config.yaml
n_layer: 11
d_model: 512
n_experts: 32
experts_per_token: 2
d_expert: 224
d_shared_expert: 0
activation: "relu"
moe_layers: [0, 1, 2, 3, 4, 5, 6, 7, 8, 9, 10]
router_score: "softmax"
normalize_top_k: true
routed_scale: 1.0
balance_loss: 0.00283
balance_bias: false
router_cosine_scale: 10.0
init_std_router: 0.0343
lr_router: 0.000744
vocab_size: 50257
norm: "rmsnorm"
norm_eps: 1e-07
tie_embeddings: true
optimizer: "soap_variant"
lr: 0.00192
beta1: 0.95
beta2: 0.99
batch_tokens: 65536
seq_len: 1024
train_tokens: 538100000
steps: 8211
dataset: "wikipedia_en"
Below are experts of layer 8 (counted from 0) of a mixture-of-experts language model. Rows are named router (the router's row for the expert), up (a neuron's input weights, with its number) and show model dimensions 128-255. Each number is 500 + 25 x the weight over its row's rms, rounded and kept within 0 to 999. Numbers have three digits each.
After each expert's rows: a language model's description of what the expert responds to. This comes from a sample of Wikipedia text that the model never trained on.

# expert 19
router:502528488448543468465549509495493505529486486511505546539500564516493482481531503508469470484499529507502523503515527500511490511480511491490511481504481485522505489434476477502531493506502529483493495497503480496503488490462531498499442437507503489492498493509531497553526474489501501517503502490522534494502525466511518511477532484457465498535496481485513511503504514487535478501544
up0:494522530531517521501505496542510510534507455488502472511519491501484536486518523515507525489484507502487509494466483486520476507485510497509498505481488515469514498517492518495481514525512525456510489527484508483477467443468457526473506493439520470518504474498500491484484452526498476489524517458493510451492447506528460512513510494505503510483533453476464489509498519477478529530457
up1:497505525468490494504489535489506491495495552495478481543527474588532530547509499458478480531497498512519475507512488544480520536467468524530495514504498515510503476482480509481560500490485515470536499524498515528503485526472502515503541498477504508495499525530508487513518454469509508513476532496518459502507510507490478524502487508520427494518486480520516505534524483529488517535495
up2:468526439494550508498488504489477509485501457483467500486534494508485526457533507504494497460490524517496502481488538527464529523492499521464510525527456508536527501528525501494457478520479467502491525476477544486508550485477461474455521489518484506507524461479460501477484490556545509491492475523510532513494518521512510464485506486491464506521466503478500500543456535463459472497497
up3:528522471487480501465481526513518466464479472497500514478490488487498484498514462526495501499541501503494481500505474485505499498502518554528475516520540521469510451513537525525499486481497523511550494502522531471496553488455528527468500491532478529489478509480531512523515502484493484524558521486464487472537524489528534494486483520488531486483464473488477519464494488480481435459473
up4:503519447435456482534514521494484523477554459489510477522514501515514508520500480546500529483489511515501505512505497505500485502503477489490496535528494484491485443477503499513465497518498499501478523442500532449514494461546469480498541472490497539499493497479523466510487493502482545517483492522457492483462485497515514573466531499477492522480497504502469501517507509541469503508522
up5:518542545490457485526489501462435504440478526509527504521497511480452502504516521520523477494526513485507485485500496528469554522504508525462514462516482509479479484462507523543520474508473537507505514472478507495549495527499469518513478491499487500517505465493517464475429511558525470432493515527475471524483498465591553499535487538500475518485457525480487526501454494462501500498487
up6:475511481516560488467516478506490536547480483510506549491493544509444498497500452516557542478518527493516477505543517505484516505480480451482511492491469497524483476553488507507463514518490498464473478485521512469524531450441531460496509493542495450487502525497498448473529525509483501498517484499493469511486504483521516491510498475456531501514498502511492530541503487519495497542524
up7:547487460451500480530527491544458470528468516534508464543463492506500464502523475507501498463492531492477521502484515486487496483501528502549489528497540483504549476482504509504541549520484517498514481533470524517499495527502522480513492516526485513517521450509529522502467476503504467468528509501477509492540451490460438507552522489493522517443487520488505516550527528549538545505465
up8:466494525464450456506446466486508497500509492516503437494478449486455460493509523502499473481479517495532488488492506491449503483508454527473506443495509472519520472506472495508480514431517452490501533500473501505497503493514479540480521517497477482497524526464472493485524496480490503483490512467488471501503515488533524502497481474503552493513464493505464503506489530469495511512518
up9:496525498514559458520520490515484527555516497492499504533484498470512500475506482482524498480519502494465483505516438531505517462508547550535472480527505522461551464520494510498523496491524476484535574536467519469518491505523507509520489524483527491524503487483498520484510494495492533568474508496543504512479496543426477493490505506514532507516487468552490516491480534500494553502470
up10:478565460467477471493500490508513518516479518482474542508539498506491519498480495495483514491539486544516485495497521513484501521511480526461515536543515508501523536518515487456497495478481523497514481474520517502578514495484514496530519508483468487501511527480502557511509519526546489493537482497448505459464507498515466474527510534483520467501506480522488487545534526489501476538509
up11:541502422546492485475525513531478519457509537501485482492509523543494505516541511488502500477500513519499503483509502491528498542443533476522492510441539527499499459501503515490480510521553478534515472490539502516501474479478488478482507475478522474498490523502455492501469518494470526515512482517481480508460482496484491467497475507488422474502515491495552466484493490483471490496486
up12:481515486515474495546518484504500520510512515473484544468527491504521512482533492451495442509521537503498503438537509548530533497515516490577474513514508457488455466507495494498477497519485489490551491525481477453462458515463528511499486520461526454526521491514508505482488499507502488478510483521484503519482492543473510512466533514466511522516504485486534462491460489535502510496469
up13:491503472525533457517500507548520540474527527515533486527455499504501503511487549488494465522518500499488513523541470543467519515500493476519492479490453517488514513500528513488525505491471485452537506472468482507516520496474507536480488539470469514523502486476479521452469478500457511482451534544407509515497503485504464496515515531486486481463464542498518506488489517490522489489488
up14:501488481477516503531490480494508496477507547478450506481497523505536507489487512493473492526494487497464472496553463496502508496520533473535515533480498482517482492469525503504479531521530519494525492484486509468487505471504519493549515516514506526504475530504484508507488487502486495489465501504519535522501489496497465485495532514452516505460501513432536464517505510541476508514493
up15:525490475503519472502486489476497514518512476521487533518491495523493497471474502552532523499514449506499481557472470491505505536455475539526491487489479491504482530507486482487529447452492474473524570501491511492501499554498477482472523491535515491487510478480482523502512449490489502501474471518536506507511490459512540473505476425440489507482440501493470507491479488462505500517520
It responds to: Prepositions after verbs. Prepositions and commas linking a verb or noun to its object, such as influenced by, contended with, against, using, including.

# expert 15
router:478476508503512493444568540479515494509501462513466502433506554523552493513456517517509488491505483481495515484519512504459494500529532507549490500496482483505415460455517531483473447537525498522477555531526458441493539506513494484498528489469525528494494483502514491464517515455478496502484475482506538510498488479519530501504457473497515526499545473480515524493522489524490525492474
up0:562508495484499500508529443522541479530534539470462492501530459500489492542474493517512498556518493532474483522517518474491451533467537515510463507475547499479503487492520470477513451498489511504471541503444502522514476463509479492497476527510497495528501498500497522466506536492501489485535520482545439505470495498504534458481497551525510497499504486519483497521505522483530491565479
up1:463507478481454491523488503503452493456468535491461524501481463419511498496445495457497466482549477490475483528501506488484498502483484498504479521480495523470508499514474530522577521469459505470462537491516500524504474488512566514510520557530511504509485493491488544454471505493486451460511541531505503504506505531470507473508527474498524493492510508538528481484492526520505493493472
up2:486496488507493417541522478517515514528547506519444520521480460480513503516522469511432511534523522496464541551512532450496509519517473534494490492481541488476484487511526512431477450546492480506464550482508496490508500513487478463534529546514499459496532483527510532461568495489505494515515504487540480529494514497514514553535481558470491488513479473561494488530482534500515528520493
up3:472502458502524500496481524529462520501463486477483482502491512469514546456522505482524493488506496475537508448522496526507496504503493492525515457478562521513535487492521542494524501524490502519471507496523480511490509483503488505497543464470504482517478494488567489501512502527517497534532482465575490482492494507446504511491506474504483469517457491497476519493485500557540520499470
up4:450484465514474486488499544501460517487521433528477541481503511483469482482464451484485509459472513467530511485494487522524548499537487504488476500464529490534504477499516532530522502486479479513494528530505491476496529439498505492453506463492502498513516443516482521491494467508463491457487501523497499478479498549527507505497531500481515523521514521503503533476479519450480508460539
up5:483500545471512515519542514519525519527529519509515553511502510517475454502531514515510458498518493483474518546488496463493493482451491477466481474481521486495527528509462490445513527518504548503486462477520477495514495435483484484474462483503470504501506475497482572474483464487479544526489503464498496525499482483457516536485517505489490497537494540489503485459518501468478523471507
up6:495469486538482488473471495521484549491504503506499526481519518509523510508454515484528509481542482507497467512464499499519501450456466521480485543432487517502495511544493513497469522467500529457487452496512461507476474509508521497470499504511493543488489516500504486490524499481487478526495488498496525513502466487502488486499504509433513472465479482503478471465522494498447434452517
up7:498483519477463483482488499521530508530522523524521512516492503550445528512533509543507461498545553499525503471488507485555460519441464487501532467513504421501524480520466488503469487478539541539502487498502518521457432526521478454529477458510494520526512485491498477529537454530516523472501515485503495488493501512531523528490515449514485490489504481492496494485505491464486498489510
up8:519482467496486495492502507477474528547513477449476494499454467517477494463501477477511498490495502519505484496493498471495448504466501486516479498490518515477491513507491517445485507472470500476542512540520506506477521488481511503495515472476582504517493517506494499526540504516467464514533526537530507505533552473548465526521513497483470498522538466509487541480504515508507453508490
up9:502516517507476484490515506515476487499539506497493489463565523506493512496518465500517538555528507523483492483482475447477528465511500459461481483490518524462469474497455516497497540491498484507495453486516482494488498474508524529501476496506495516496499474522502543478490479487495484521498513469473502523451523490544545491523483457468514516513477511530474510438485522490483467498506
up10:507501512458517499519520467528511493503529542535489496518523502463513491523484508514506518478510500479499489475533468469547508498530491487540500518429474536473501511485536494472525530552477552450449495498554536476515496445482479489486543473463513505502469511529504491508509494489488502470501534498479458499434489451547469488455531480533481468496489470516461500539529455518483532515487
up11:509509500481483533497534522528484470521511515475505523501502513445474490490481494510538472474516498465465496529515475521435511526460507494526494460533489489495526468498509518538546489495514489518487461522504501487497498496504464486497504478516483528514514481485517539468475482515507495490481529536496509517466484486455525503514545493525488496488484517501522493522520507480484544496502
up12:479494520531486473503507494517510500498523478453493504503502501533471507494510514505505515482494527515519463465511497474512514509465500514521503519492490480475467456496514522472505502540495503489494552512482514484516509491519493537488527501467504489516497520468479515434478539490518537505521468501530493472566475477479494441516504515498498465495485462501546524480515483508510521523480
up13:473498446467507494523556503536473485461455499474560526455498486462490537493493519468533476472538530523553521545475483504511521496458507561568489504514541513488501488478482506526476535474458472523465531494466515542474481537450520522460538476515483535515438486518482529494469515500524489539492487487531513517510485477481497506497472526506508458505474494520453491523489478526457535488507
up14:451493520494486466483511518502496501500500517527444489504502489498471445472492481481551486473514531533510456511531527450515474516461483558506454475528513517491510506543439454467479481514471513517471470495471515502499507479461512541479453542528501492503525519478506509495531513521528484413485478508508496455500522532534437507494474522465502516525497501514528490448502495503531506516442
up15:525513514476489520511551467516516504539504508486478484496504472490470509486541524488511486474478526509514504531544481476519519499479502521525522479539489536493518476515482546441473501519482514479516502503475515480484503505512488467513517494476509489510504497464484529517507471473452478479503521469516519522462471472537494553468540520510523505482484568494493500476501507503508437537466
It responds to: Determiners before nouns. Articles, possessives and adjectives opening a noun phrase, such as the, his, their, its, original, usually before nouns like album or film.

# expert 21
router:496517485471475488489479516502517524529520518503473482508520510556523456528528449472476483478467530517485489455532526466543516489539489500466511530510514503490535553473499510457516524522521492506529479558507484608495469476452492467499444467527495511499489468468549507512482511555502572466501491488521515479514509485469478515445515478546453516520496486516490475532524482501491510492527
up0:511454490523521507494488520484507502494523495485494484512502467451512507485488454519463518453504511468566493478531460539502484469528497476508517504525505446428488489504491497506472486493472483494503511487499509504494510491405506476469493469531505525491481521552537497471489513525479509496526526488531451516502497520521538494511485497486538537511521516541484523534493453500471503498518
up1:534503501507517470474484495515493548528476506507526509528530500504460472502513535527489532456525506492509522569500482490474480515489473561496485506518492512470479517486502464465512529490503516509486547490501482488476490462512451475479520482485477473522477480514468518456470478522510481496530531495510492592533517443500506453505500514524519532495480506493505568502504573455478560533503
up2:494468515531523437516538556497471474533469499506495499509487519453525504493478531490505499509502497495493521554521448464498540516474477473499469470507489480499521470501480488522474509478495492490425481506529506507503508420481471510493507474495471546497470502533515544503543518470518490475509524481483423560503489508529481480467539514496538500468521512478479476482466493539510505526493
up3:500474516448564506475547540479474466484554536520475473512526535476434515483508532542496491492525516515516522472483517467518535475522515538512504502521485512477422497496478496522486458469485495517449488485503552510510528493472486513507516521526489525496470497463530484484539465532537473503519507470530451481489499492479535523486493523501499475502494542500504526524452477492523544481481
up4:527513496493458508496476530545511535516531525537481534516483474519491492510532470519516490508537532515497495533502483478521500529495481527479450424476482507492543478504465511508521499457489534497494502525495506539517499444488489510549521463536506492511497478497561479524491450496509504523499508469498513507500468491516479480470505512519514495496465493522502478473507524478470535499496
up5:512487510486504517476511476519480506482531509489522517502537536479498462504493519503532471514502498441517492510464474518500503441484505531541486506491498504528465488486468478505509468511485455479540481507495494482520490501523495505512474481514481542503485514509501490445498499506482503516452505502531530508472508535512525490462478497498506477473482519476503523503490530498535508523514
up6:511515490484470490507514522549484498514519491504490489492505494505503513493499491476488513495478516546505474471483475474507491486511550483567470468495471500504513483512461519486533459504493540481497500495517562442522515510512501511480510464520445490507472506482507511473505480472515501501492532541503471487518472504501517498482513479505500471475528520496500516467503517503507508480488
up7:461516460513511485496515545502474493515508491472515499510520483501439511464489495542501489480493477586530522466526507505478508525502505489465503461513475540505510516522484510478491521510511515474512485491492478521504539459520510518499487519521507514526527481477508499522477514506497486513494520498454495560519510527492433519485524515509501505504473511545518522434514533496521549490514
up8:478458504447464463509500536476467514488492505487491524463495518471521521520541537507518517513544524459504505536465527481467509462489492491489517481493561499543500501484499467490509517500495468484443503490511524486524495517529510455496521493519466506490516501511504526528557501445505497548544535482499486526494490482527500520457485526500487528464533506567511499506503520484501450523504
up9:535463493452516457504477479462501509474487513515465503495493456511485516479505488549504506474514504511494487532456453490502493500490458543467505484498574472494518484495504492521520527467510511495491482550487452527485491485490472542466524451482533506521506477502483492514499482509495477523486518515533542550488458470474532513511510458498473510498479470507513512530498521498508501478510
up10:464491507486493453506495489515522542519514518482490539529524522529493514520503489506489527540504544520471517492534494510496524538483468504489493502527503462507507465508493504510523478477434514456541509507516494456511488450465489542483496498497536482502548509517471489495508475478507486498528489448495495520503483505515527482521500474459529446530551521481485477503516505477455459498559
up11:465514500464532467510478522537472523454486448505488493519499498498436497503453505465506456490519519505474502509490498522486487538502488474474526471517482473456475501473467484506508495510476510498502470507500487488533519526525542494495488492446513462492529490557510478486533502469550473480494512527503502509517505493513511500526447502458504518522523497512456514468465531447491507581504
up12:460461502505491462486552499483513517535483460544548518501547521485501518483515429477472538475524508490500467518582506520509477495507507494496487491519494500505460507515502479505467493521487461479502502456513492510546469468456525511497481480492516501499481520502519491473494519538521494517522496505509459504524507478502493492530467466490504526475500480520468548473554522508529528527501
up13:474478512531458508547505545477522479497470496535484488469495522473497491486489491527497451469485483510514494489504495489462482503498503509474478493525545502495492502498519507510476494514500508490518553522514511484522526507539523481477510490472519487509484488475530535530513486459492504540524507487492504505518506538474490473495450452486540521507511511519493525483519464505505504506488
up14:516516468481494465523501494471455530529575500470514507476482507493461515443536484500499493517473487498519499497516513508487523472485441507489500519518503470527495501506477487487488460509477453482495527494474494516504502544461522523477500461521507511527463478496532538551508483506574488502449469486547504515477471497517512475522497492503518498514517469473501491522484482536548504507509
up15:511493469461480502509492473505461491547526488466513447508518450493492449515534502547503492556511540502484481489508516509540511537496535512480486519499517521475555477511494552467539528456516544466519506482497469534453528483512546504541481450506474541519449519534497511535482528469493513515488514476511486506519470514474501486484544469527397454512486437529505494491493497480495487481467
It responds to: Short-description function words. Commas between place and country, plus in, of, is in opening definition lines, as in Brussels, Belgium or Swedish association football club.

# expert 31
router:507489504472509487506481491508495520505474490506511578487506495524472513545475516497549507504519511517495517541504516467532452543504498520510485502522522504503540506500492498508491552522501481492516476497504472467515468460549512515485507430514514510515498507512525504454490574468503541506514504545507505518519471499548519531498513508488499449526519500478481519516494528509488487505461
up0:473535451511499482494488515515461491502521528483472504487527485501492495491513478478485472513507456493470486512479453455479543482459483519531488495457482492451536497523482507532506494502448502520504517487441509518465466502508489510488566463511478510516484503483516499503513501472501483512525478456507468511467527549506487497506550502474446499500459497491472486476455509472537490552467
up1:495502445494491535508482505542529487511480504532515472496497467490528522471476528455451492487516473465477501471483500538460515491497468520495516502497498535517512460482501507489522483526483489489461512507488483484502468498497503522445500562504549514499477447441498498478479505533499522525503551532497517533527513509504511458477551455517482535498449529539482476501520507500502448462474
up2:476496489465510436521449502516509477486475503480469488507467442495507515490502540478458465534509519502481497519473512495467453450531553503564502489514501502484529478510518505519512478524469536474471533507465511526459492495551514528489498467504495501515484447470522559527495487496505530438518495489520550545476493489508469526497508505488465491501458497556510490488508478462447472486481
up3:477500533486503505461473460532478478528487527500527459484537499490524494492488470535494468496527541502486469476531489489460496501493524547535492504509456504491542463551506487562448520480462529504463503486519507522468495478515471475499527485514514533499461475550508433506509501518501491556510514478503470450481504518439475515519507514520501493482502525491507459511537482512547534500507
up4:517519503513481510511490476485497501536505459500498524490486493505480514505508503454516518527537517509511500527478472500490462491482492476498486472461503504456449515535458518477483540497517504514462461444505504558518517536445504461547519469462470501512497474491503469504506513498501487527528507543463491506524498479517517493485484499456552458486565459531493538527500500510494487499486
up5:488511501501523491447504517480489544495511484492503482486499507465478473528505481475519507509511467501483500508494501551508513480479487501496492513483506539499471498490501519518481499488453549506496522497496496509473509515515510532512552511505524474507506497497497505459513502493476464517478494504514489509506467498525502438455512497520550548499509504492494478515481477445504463544545
up6:494506519510500470490487525550493499468541468496460520510509509519548517479511520481536472539548538464499497519509473529494483526531500527482512483497475502503404501508509525506508540510488524504523512490461516524483491510509507551509512501464498507501498473553492518501525481474488522525507504543491524545519492496557490503519506482475516501477525499539510525487454518491464517452483
up7:533515524491497488489490510484500449508504488520511517513466540515477507496522526512487489505491505492532528533485467529491505469471515530491501526469531434502489500542528496493472499485482494478508515499544464501458454498524510452493464454496498518474503485501533462448497523493517502549532495468532504548560510492479481500514511508523499467528499491503517476470501455498480474507503
up8:542540501447523510507483492463498541502480464503513488585507453496501534505513551510501488520498526508516535540508485495502504493533512501461505509484483517492554481534486517477526486502463501511524528524516525442439515497465504496510496514480511494492483530489526517517512481483495512498525477485508460474465484526525516494512493479454524539460545479524518459485468513492482486503472
up9:490506477497553501523473535507487491502536500465506478515530556523466440467547501491529505451474482521543540494508489511503498474450473486458493464456520490497537532510501528526500513509455524504521490460483506515446503501482483474446497535508504584526495492477469518478499483526493501462495520485493511529509438506519467454485511497505483491473507492503508497504506447507540470488495
up10:486554455493525470504532533528530507520495480496504488477526454479514515510491475496515511503491490551507486475509464488524443531478502525475460481449515479502480466471519497488486504551501497491470459449498490465500480485519538502516530531502483469507517464469480502507488486499497505471486512503484497514478475452500453518520482502489497475504527517504502451572461498515521535470479
up11:524481483492489525545503484482534505520506492519514494512462497528467507462494489497492541515510504462486513492489447500484534481505474467518519510523490505507485507476487506477492499519555530508507493492494500523486498538469491459534493495487484500482534463478496487505511519494479507519495452517496542599473493486512514496484484511471533483501479478500493526525517487504480473496481
up12:489546511551527544452549531493495527492542491450505504540527547469558507475472463518502534515538476503503508502475489519545527505503433473468500490445457547466494496490498492494499480504488492505536488530506528502499505486482459483484521476487487510493520504501459446490538506515490491477502511472503482454480505464530523504449530510511441523487458535531486513480482456499510534492485
up13:480522520462541520518488516510498426510514503500536496436556530485502553488493514497500523501486510523500506495503518521490492516521443467547501509521481475473504503505503522503453448470500499489484514519500509481508529509492507479526503478484525492514502492502478512510475487542479456497520495513513464471505494522496529465521479471498541493479478466490473517480482492487537521510482
up14:484474488440543462483493528510507540488471551504484479452493509452485526518502498481567512482529522491534489511503504448485492486484505503520485486542540495504504471501501493514462519502489519499509539491542497535518503484512499495472496486551515532506456515466501521474537528481516457521505507543484471526494485514516485491481496503499533513473505485516518486483451487516517468497471
up15:454478517535461524486494481441485527466505543501470471510501462479474492518502536513468485571526508441540529519424450518537503491509498524478475496476529519498511492468441521508549533516495513498495504474504502529515479513496469496499545478477526506512471487511558461525532474498499489562480444462512476509545480518525517519502488499480493476513533496483477505477511502499485475498507
It responds to: Months and time prepositions. Month names and in or of before years, as in summer of 1947, plus pipe separators in numeric results tables.

# expert 7
router:516471541515509495497473450518497497456488536521518501549491555510462507508508502501519484504487543498549516473513527531517492507508494468481501489526469490518436480470505479522461469516522523480495519478492486498507482524508540465503477487487516465494501494496529495511494515497546510469491491492480479486519493508546510460435472516572507507454544510475508469513539460466485503487511
up0:487518519548537488491533502489555499515500514526469528505541500516529497495474476527488484490499497515485485498505493463517512516472479509494460497528472484492501531480503490454533502513497486516523511524504486513519514473485511491511464517541531541516479481494556540457507502510459511488522497514495464570489504512468501517479542496506493488500486457506496500517491481499453492520531
up1:466473454492539505518516510499486458510492505452528493535530507495511457527520487468473493519551525471490481518459496514464440507524489519501520455556528502495482480490466517483450491483507526449482501491486470505496492460539478507502465458537520501522486460470527541524512501519493502500539481508499506560532495511506515519507500503503492508465514533521463548528477495528534560481509
up2:530459494492473512516498509513501490537477527526479461500483466519495476480511527538510511491491486500504451516472487494481500501467479498579534456484566483470489523467501556513534501474502523492556505556495486498443507502548492542515498501470506502498493505498510495534516458555512447468516492519560502455488546459508481494503540467478469498480488486502482513502463510486508457498486
up3:482532467480499479529532515506492507514541479510518484471535473508528483511524461478461429507499556466503513500572478513550478461509470492451480447553510502439517454472503499471494544513532498480514512531447498494514507487490513472480487445543526468522476508506482502484506469456488501545489513492503517473487478468486509535522513519482509502511465478504478483506462495498505527515474
up4:462525489519482500477502513540498498525552554463494470510503488516472484511470514503489489528511514511493476479470522495479499479531523463509503462531519502462510470506518528508502457527480515497539520505514499486521481497468485466511486475481487496524511511518515479501509494543462485527514519530488485472487456561535513515491467454494503493526528496531461500459493513461503496533473
up5:458490494512516490495536481470488502520459489550529526497484482478527505475543468509503528492519489485478482528514493459504448507520513557514505518470486520489479501471499542475487571468450496457496533495480492550506493508496546514489511489517532520527493494502505473518510539467476487521500508468498472528526503476492497519507506510495480518506478538472455490518495493522476505525485
up6:490543493489493467500508492511465495507524510444492524519543517519520527485502470496508497494546513525487534495496488525513493519481492504483462512497508477518522471513483488463489522526526505533490474446471517539524497498500471503502501545456513515528489457485500480472486524511493511465477507462522492496459462495516500461467510502480500493487512478527464473521465472529457547496545
up7:471544512488513508481498487518481507480491512519523502542509450482463494500497545513491489489539509509514471542502501468493491491506462558504489506498454510521505448479503486511454498504504544504497458460461509504504519520494506513525490453512506522526508526494483481512489510498520486543485522502494528504538493495518469527495495507482489510555485499459469501548521496490503463494491
up8:506454484491458539520465492499448500486481535529512491477466468482454484496558483478499447548534505486547434540494496521514512507517465513514531520503457502484510497510501505500531510437462497478469545497501517517482471511532488518534489503506502482519494481537494464529523465503527498512510531471471479491503507461498447544493555485502506459525484534521492464484529479461480460473442
up9:533553506501494503488475486512502561539479519507483495523527500507481508499494468531489462494521522470529477504505495466506560501481490488494456447522534521478527499521505540533508432530471505504497524506454483502501526494513458481468502486529493467518500513496495477511556508530526464439534510479528478502449519451512484524539508496494489506499481588502500517520481496487525486462509
up10:471475503462506502504531464510482485520526470488467474511452507470546506500474473459519495462526512518457422549477476516479487490495465488522458493516521529493499482542497516476471477479473498547473527472476513531522496484501530538499485535500547508507470463506482507507485474521512445470493507465495500510512514522508475507539504498515544519518508475469492518450513520512440489469496
up11:541482490463503495534517511472478485518493471459482545470507469498467480512540501489486489535517491528473492482521510486505512492500553502492509489514472500520496454506468551548505499546515518497500487513496515495484515519512545512517498522506539527526503487508495489514544514485478509515520467504506482520526471501488450478468522527467513506424469510494485485494480521521478461496449
up12:476447477501502511479510510573499487560516498467491492525480491533459513530512496497457488484489515466556456540488496447520506506502433502518465472515506510510501498504465546519452489476488466511479507531503498483491484489524515437502508487524487501512501469474494489508545480499471484514537488524593509504499510489523514456478525494480497506535529520494573502497484499508508479543521
up13:501484459505522480527528551464506498511561503472481483461540502536504482490499481523513493499514511470456515474499507481495448475473493494498538468495543529521507523460504527437485510476483516519499525473480515506540533540499476499499509547477483527531504497494519525514453505500508540500499479519568474531504512513490547496484482515506441465469489493479432505510496517521493531508486
up14:498473500461453557482505559512471518469500468519477481481501490483488478499497500499549482506537500482471484499519504516512525567479453546492459496491500513496490471511505485508515490509472522496510509470480512536489492500510521513489475487519473551512485497475514480465490545485497505549463557512486494569473516495508510496489516512505479477477478514523501507521458497468470461508475
up15:445557514509505504498526533492486525564532501496511490488515473500514505506511488495485516521465482498446479510517513478465506500469477459523535490477514510514526521513500511579492503499513485547539480497487531455511506497486489484494473509489496437481535507517488465499520463531453566501481509514510493474476542490482519512517501494449505501521466494544499497495500491503515499525502
It responds to: Articles and adjectives. The, a and common adjectives such as high, private, local, upper after prepositions, as in at the age of.

# expert 4
router:493483506516538503494495491538510466517479485486511467453518566503506475515442522478496508514462477536488489481537498554503499501494476523507440486525500528520491511474517516506501482479514500501446485494503521503482499517512503503492502534519511528496496508460490542480502498538476508495484473466554495484499492499472535491487541448503498501506449501477465497449494491499527553478492
up0:485507453488524488537504522532516502449476526453515518533482503524495502514507491514482474477505494504479481490558501516501503500503499483465459485514509529503490481468483542514494519515531497492509494503519523470511517468496522535517534509497497492519480541515510512469482467463498469481489457521521443476500481479495510467530494499469525515458473534517502523489481509500546527472466
up1:514521457480452451494467489509511464502470477496508497536512495511497509513441511469495489490481491518444508486494490512457531497512542480557509514521495457503524496503479470496512492524552520480498511474510505454470507498524494511470547487485458450483559515498520473443542523482451458509524453522472517490542514474478476492476468497451535486466485480533499504475515504525502480499511
up2:533523478544480500539500501469487565534504505518480513508514470460500548515501512483490470496530530482472517469526499508499483547453461469501492502505522528486544446496509515511525471517521543482542477519481497527576486521444524492509544502471555481505542480499530435483504529539496501498530519485519492499465486475502493520535470535509526485514483485488538434490518512504512504520501
up3:463481508432529508504526491528461479534485474463498521452484523465456503491496466489504472473526481493494488499521495474423484505525519450507491481503468473470468480505475542519466535478518511455486516477486492500502499458518505484499528478494514501494512515504525472518487487449550512453517532521508488556489527491472505494497518538480506534456477466518469483498487496502495497510497
up4:522493511488501474495515473523503510501514487509488481553492508484495547477510525510484440504486535509491529438490495533512503498521504533544502511508488459449517469506505503489494507525514484468534519532482543500541505489513474511460498487492499501519465545466498482506475491536561511529464463511501509464452483533538512475540498509470454514519484536508507484498455469475502495486480
up5:508493499516497526532459517457494480447521516480496487538484508509467540497522487525525535506450522496479484501521505546500517507551493519543505463574519510495491471533462493478481468500503483508517503490485565521506506518469478453508446486514519496503494508487510514507484485513532515517513513459504488495472493526479487508485534505505474487485525524508485490489496476527479474483516
up6:517543490481517473508554520482512536536520511491472504509523496489487528492497527500492518463513525467517496471519502508486463497525482502520484537574514531472492494499485502533461498510482539483547484543504516527520505528518502525489534482528503469522459491523501551522499521505520467482530503498533478527491503498496517502514531518508462512470507488499511448516515580521527508457498
up7:509499538533499483477483523500503493497518513506525558482533483515464492499542474500525505535535533466495479519497493491540562499491489500498494499434496524503503461486529530495489490533419517522508520482490517449523505479487529475497504484486507499507513494535528487475521519524508496526516498501546489529480521476505503532493525499489456594515497516505489525511475501521500493476485
up8:502453518482475501469485496502535499518486523502528488517521464466483518535536500480474506497468502511506509465504541495509507523515542511502595568477519467516498519492467543502491497501484521477501530548502530477511480503511526465531516508525517495499522529473488491528523467466450510505470533510503444497497516503525494479484495504515485500564553469524505542529474503478490492514471
up9:457561512505516498483498522511461497477536514529493431521530480456486493453543480528537466469503531487500490519442472489478480499492476481517486474505549507503507494536508518501469491502425534518482510486482533516540503492442498487458497479500490512509479525492498465502500462491485477541490486478483506463503485514517501502505549473446499521496479506476521501523531518450480519499454
up10:495501523477490520502459488520495541527527534509542508480522506513511507519508567482489526474550507481515496539474517523495468560497460494489505521522566475507530521514522524527510473484510521483495481479470544524493483502495490469476506488504507467515501507473507478520548493490456474538482501517523485468498470463493506534484545486478461499544532476505503507514493513496459505520540
up11:500500512489468523452504492489494491505524528529495466520481476505480524503496531513503499512507523508479545506471482499448521501483568496530563508512465482487507508511492507531525501542526521487499511505491501456481516514505486453523518479479482483480565491541480447532469474463492543473507506494456466507475512499506467496519465506469535473473502512499553491467478479532495523498489
up12:542478459463479571484536471508518469489546502507483494535518501506539512470517472471486493488501500539523500513511492506523530525527493517505500478506495514514513486487508509515488506515494519497503527503505534515503466478490500497502500473462468510507501506500499506514481548492488499483501510464470511497490527465536492509437527518519502478487502486488496505512566508498492483481493
up13:453540480514472465487519505487494513475485497497471476538516467500504521533495504496506478502568495518471506567523477508494444534458514465527458472497518512486497526552498516589507508483497486536511451477476495552520460510498490527519563481488512567520477517509478515514464495464506470450510505516471451518473472502499490489508461468513529513445512503486536483491490502547478483461485
up14:481478507481481485500557543506496515495532522489497555491517507457494502532493476475457525538465506470495545513511491481502473529486482507479530498495520468477511491489514518510505487481478515477511532514521457520509468475501533420511469499489503497479487506504530515514520500496497523529448491526522489507502518482514510470432454472474504492463510509509527536503478491514506513538530
up15:508501528499528508541483492504506449475481511492500508528501472499457504501523472515508473437485534504497482527488504511495508544532488533519488469503526528511534448484473468481489520527478478498482464546488536474512514459456467537491496463487498468535447491479533503499504495513515485499498469542495541461485458483525476561512529523454495519518494498494481475470450487515474489479463
It responds to: Line breaks before headings. Line breaks, semicolons and periods ending an infobox list or citation, just before a new heading or entry, such as Production history.